Below are experts of layer 6 (counted from 0) of a mixture-of-experts language model. Rows are named up (a neuron's input weights, with its number), down (a neuron's output weights, with its number) and show model dimensions 0-191. Each number is 500 + 25 x the weight over its row's rms, rounded and kept within 0 to 999. Numbers have three digits each.
Before each expert's rows: "comes before" lists some tokens at least twice as common just after its tokens as in all text. This comes from a sample of Wikipedia text that the model never trained on. Tokens count by the router's weight.

# expert 141
comes before: "1", "0", " |", "2", "3", "4"
up0:455527509545504536490501525464506432513496435553483521422488508490510535507496501486530517486473534535449477513534445490519494530501504468520490520467514491514524549491514487513504461455556500482502477467532475521439497459490466486464507495504511486492508480523464491506485506519496504524501496539485508512484504501526549508526475528515504517520437540483487480490510508533520497450507483511487492524500512514488536500449496531482469494481536500494483491488490483493496492525478500501486485500494525519501461509472478525522505471477491475536499530530520510507545511497518552524
down0:463470442491514519499492467480529471493474489551477540511473494483458533489498478477514483510521463518489522453484513489484480507503499507506524479451532465490488500501527528497540487472468519520518510501521502470525535510499520497534487496468472452486499525529479492470512492528530531482557527458517549486466479473517510492493529498525481482515520506471510507548500469495475499525494539465500529497500463496521476582509509499537526502535503544503505497536537497511489538537493486468484439472494507507480534502514549512503474528472472490493489513515470520481492514468462519447

# expert 148
comes before: " of", ".", ",", " and", " in", "=="
up0:507502456477534449511457481484529468525481503524479512465531525511484496518533467495482504504499490477498485533503476511509502538518511491495509512533519511506578498523509485445464518520477489469517457499438538452447466496486492509526469529530506547507524504511498533508553495544498457534449535553484519493467526474511523507488486500500477507504520532513455507474498456469485498517519516465528467488515499493525505522488518500504505502509499489543481521501519512481495485535527499465537498521511495534454526515527493488529542511498471476495506447454488520520499509525534505515
down0:462537500480529487526491539465474524431528479491452475502481500518492496511477518483468535520464485514479539468532510509482442480510532528490510453505488467531466504524489507519507533469464520492524515536440541500494502504500524489477508536506496488475528476483495449505476483442445495455467496492478489509540499492480533472484522482513473477482514495521499489487522504495499500536506550500498462498547511492519495491507463504500516497481504461475479532483504458472472456460474492510507500537516479489500522499479513469479477524516468463499517445511494444529491508523533485486

# expert 94
comes before: ",", " ", "ing", "en", "ous", "ed"
up0:481502507488450520482452505557483548507497475487501501521497495491505452526551528491495456510525512519531529516483500514478501476489522475493466467513537464496492492500496483459440463541508458539488532530508499524512475487517486548499502487516509444529501513486500454496504507490514509556506474520515515514494505534429520441466550486523513506493497527454481509513527495522478518476516534509480480519476486440502462531493526496510517518496501476543482526550533491480505541487536526483502527516494469466500518493491483464533525515509507508507508451508486526491484500518529481497
down0:493502477537499437447469536489523490471512516494513457507484478521511484489477515496472464480488502472494514462504495510526435531531486499501521525527454492486538513487518471489508525497460499526468503488493504517475491518470462528440475499491471460469465427462477504482518438489496496502511513477458510487498498478460495464502487492534542475537486470485492458510511469516461499525490518500470488532475528539465514458519480495473487481557493516462507521471517501538494486483512498533509468543498482473494482500514518487515537467460473504480475489485518525529479505518510492523

# expert 96
comes before: "\n", "-", "The", "\\", " The", "$"
up0:488533500506493486544502558467514493478508511503488478477498526489481499509496484490532503491511494461514499464506517471551502517524534507480467479468534516494508491499477472509480561531512524475469496472468505487516555495496522498507503542539477534510491548515474544454479507511464461465534516482480493518474466484526516543549415499542545513516460513500485471496478465485500496503470496505474505501459507484494479479515523514492457513466522509478489518490514535478501448498467492483527471481532471514480547522483520515498501490491567495531502447493491463495511514472499476505
down0:456481537498483519510499470528453480532494502518520534499511516487502495501455483523513486489523580530480498538520542471489547520494469470502493502495537511549469512508554509494513470530507485470516525489514511510477473534477510491484492452502471536511450490493476469505482499484517476492510475513480488486504535505486470510498522534487477496514494529506457493505493531491509463490511470510432497474529524485497493526449508500495538545535521508485508537487487515478509521479498521467496459455533489466514508442438492487559476494515482479472553466489483504476509501495496520460

# expert 105
comes before: "\n", " |", " (", " The", " In", "\""
up0:478493513526427487447543503493497462449473496465472514490502464498539456494516529524528539525506495492459514480454463560507497486489548485501494493509504485456502524540488509474482494488500494556524468484503486530481502458482515498486491488492494495501464472492462480537493484540502491498454463484502529490473491456506488487490480482499508490491512497484496526480514509460482478495552529542515475521501485495466448539480494466489513504497525439535473523438484494498482509482495470471542513526484497462513493499545504473527542495515522463493465490498483532490493487531493506496
down0:555479515539523528498466503531514518496462437471461539485475544506503469441485520503519508468505531531471540461479484500480510526488471534512446509532520486490476516445511543536498494465449475478492482485481502515515494503472507431483539492530504472493502478496474492493435516535538482533513510505490487511534511530527525496495476514524455518500500519492536459496474497500504469526508491487490479477501493493458491513493508497543500504453548498500495489516510474483506477488548500510519533462452479500504515516492491492474472462524491479478544523512482514537494504523498483512

# expert 114
comes before: "1", "2", "9", "8", "3", "4"
up0:509497462512491470509511563555452479471541475533446477495520490477506473532506500512524492472494511487477494493459505491486487496536516487504518490501496525549489553481443486518477514552496492493493514558488530462529493503466523460487470475523515494507498490462490541513481507442538461484470510533463533467480518483535463527486480527511483483474504480509523518491480483510457548481485464493521460512481508481470506476550485479498482502553499465486527490521503531516522474490497513545494513547528468501507475466516521507482498477517507488491524508490557517497515508491493468503
down0:519455524550505538478434492510454487521467468480503476491469511484504513474488476484474436475497471476514464519502467486499509515478471486494470480484529518499478494498499488492494502483496444505506504504522505499513551512532473474524516505511518482544468515545512464486505464485545504535468513510509542521517465514496525520539553521497499457496557478530501474455514550510465509467509497506488497507518504510516470477523497504503478456505522521515497451510477518514507502468475550515443506556489512496522487442505544505472519530485496476499497543475475515499528507518494516522

# expert 11
comes before: " ", " |", "1", "9", "2", " -"
up0:507549551530477526522497521514507502493510500478532517507537543496477480569515521501531507496503487504489532542476508544482504503531488493487500520508503505473492482518453511512473487506504518562529489483499465528459476495499512490515490474532493491508519463511505506447519499532518506506499537503554490486520529494522521495501489464512501519507451504505491437510516514475526474505464504552453524535503568498494543487537456501462480551467502526451519487476483452453487483499492505521515533490472473559495510511509504530523524479499508479481520485504527500555497503517528526489
down0:467501520473509512495472505489467443538530502435499508501517505486516493515505477503517493508461498511508505515473513470468486499509499514536514509494499496477470484483504473499530493469514527519491525505485497559557527499533497525514513507472493476510493524479491508527502556465532504509549527511538573516526494483487493495548498467489450476494516489513471452494502508508512540503453485494497523506500459466487449550545536536528492504505464485474583493530529535518505455492510528541519476507513538535496503505511501496518554514501482513491480496496506550531505488524493473486

# expert 127
comes before: "\n", " The", " In", " He", "==", " It"
up0:478495555497484464531492512474465526460498454463497501531471398556490498499504472541463511513476494538508479467481493513525533493514541472459480507475478575476505493471498516487499452447521525488515489500459525467486517483533496498496542481523475480507497488515483480527501490495511537534490479503502501516513533481504542512503465460476508516492531544504494514507481512554486534570471470497504495498483460514517498501488516479497478465484499469535505505458491518521493523500476545508525485528489517500537464491507521462486498512498501506500510479504526475512493510515534488507
down0:502532533475467494493500512534496456530528582545515520516522530489535513542509453532506481483512522469491531509501490476491502517489488512528484492501482499503535509525517486487477518488508537514501504536474502492525495530502534504499548478501470504535524533538491487511462464503494497520491494514515536474464523493486514525527505552511537438546476520520499541492481489532461444495513503549502464545493485470460491522498506512515491504512465473484549512514517466517514498470454518507477491562526449495492498474464505465493484548476512523517546469500484502474528496492504506500

# expert 70
comes before: " of", ":", " in", "s", " School", "ation"
up0:529497521480487512470520530519476460513487504518472524499491485546521537509481511460469555492493545493521487461526502498516487478537557482513490500495533432495446545518513487537454525493471504495517470518510488517478498503485495499526504510492459540499517489499508498524524497425476519473464518509515476505477480476475495519516433529480502524523496521487484510513482495471476508521470508527508508507576491460494519503486519474516498487452485484510527576509482503490501499477478501515488470537470489465505515483524511502473497469524515477504509489512511515429475491522533523454
down0:518463523473546495492503481502486542496510500511483525510505483525526550478536498474486489492491532493512481485546484517485485520512491497511515508464472531516481522480489503579477427519517490500488457503480522522539483505519499521536505452506514521487483519518497528482511505460521516537486565470522452495477492452492462523484498543508521480534521527489489517524525482494501508452515564509498509495529470462464493551496503476521500515511491502510477559539470506484510480479535514470510511510489548503503519515534472548540468499549495520520524518505518483487503521513496548485

# expert 24
comes before: ",", " |", " (", ".", " of", " in"
up0:502507477504486570488516498517473535543536468497491491493469514550494442477500505526485516540494481511507518516509460528523506497525461487511462482449507505506524494469498521447509466504490566541476495537509571476463510513486495520493530486496470497499508490466500521476451500480489491518501469485493533492462527532471520518545508525493503527481515508496464493514527457505535492487496482525473531445493515493504487484457494498510483497525488512535518508470478524512494502504471497502532505509505499498455500513503473581472505474480475505432499484562480458509513490487506506489
down0:500480455484487470509505478494470474470519497477488487482499504465524491470497479482525514475475510457481488485494534506512465496538511512495484509489482520479515538487488539501461548535521497478499532499510487558550509492507486474509501528500505469458525520512519505522549452495499519467485499516515530482535458451510480489462447484505518496510486449515481507456504503502497476583462498545496473489466478492511522455542515535493510498498511483496472527487494522510488475465501466498457481567525488500481504471465524468511489528533537512512496448504541529466510522473511478522

# expert 97
comes before: ",", ".", " and", " of", " in", " were"
up0:483520472502469496470503523454481487476496530492510521496489515517411553522483489515476494529489543509481495472469494496572512511491503535484488496465498562511530540486509494492485479485525511486528495498482498521515514530507488513435465489496481531491504508519501505529541467493504443482521501472469508446505517488497473488517531522519481505446518517489454517524469531492472484498504488474481512536536486508535514486517515478440499517527535483525494489493496514512548451531529514476498463531524474522485490474492501515504529524515534501533532510438462519508472524477490508489
down0:482493566508482529482503497491499529458505476463507488450515484479493453516521486482477483494532484494501498539489532475493485506461496444423494482488485533486458475536488504481490502497523518456488498466492503476482513521510561523515484471512456469474468476467450490490520494474479479515506504510470471511486480512516514505494518526517482497498536498491544478501535475462520527523479517517491514439531479487460481448499477486477485506485501508449467551504495506523457530479506525530489507527504534512469477512482515491464521472467516468520498520526462476439504485489534488489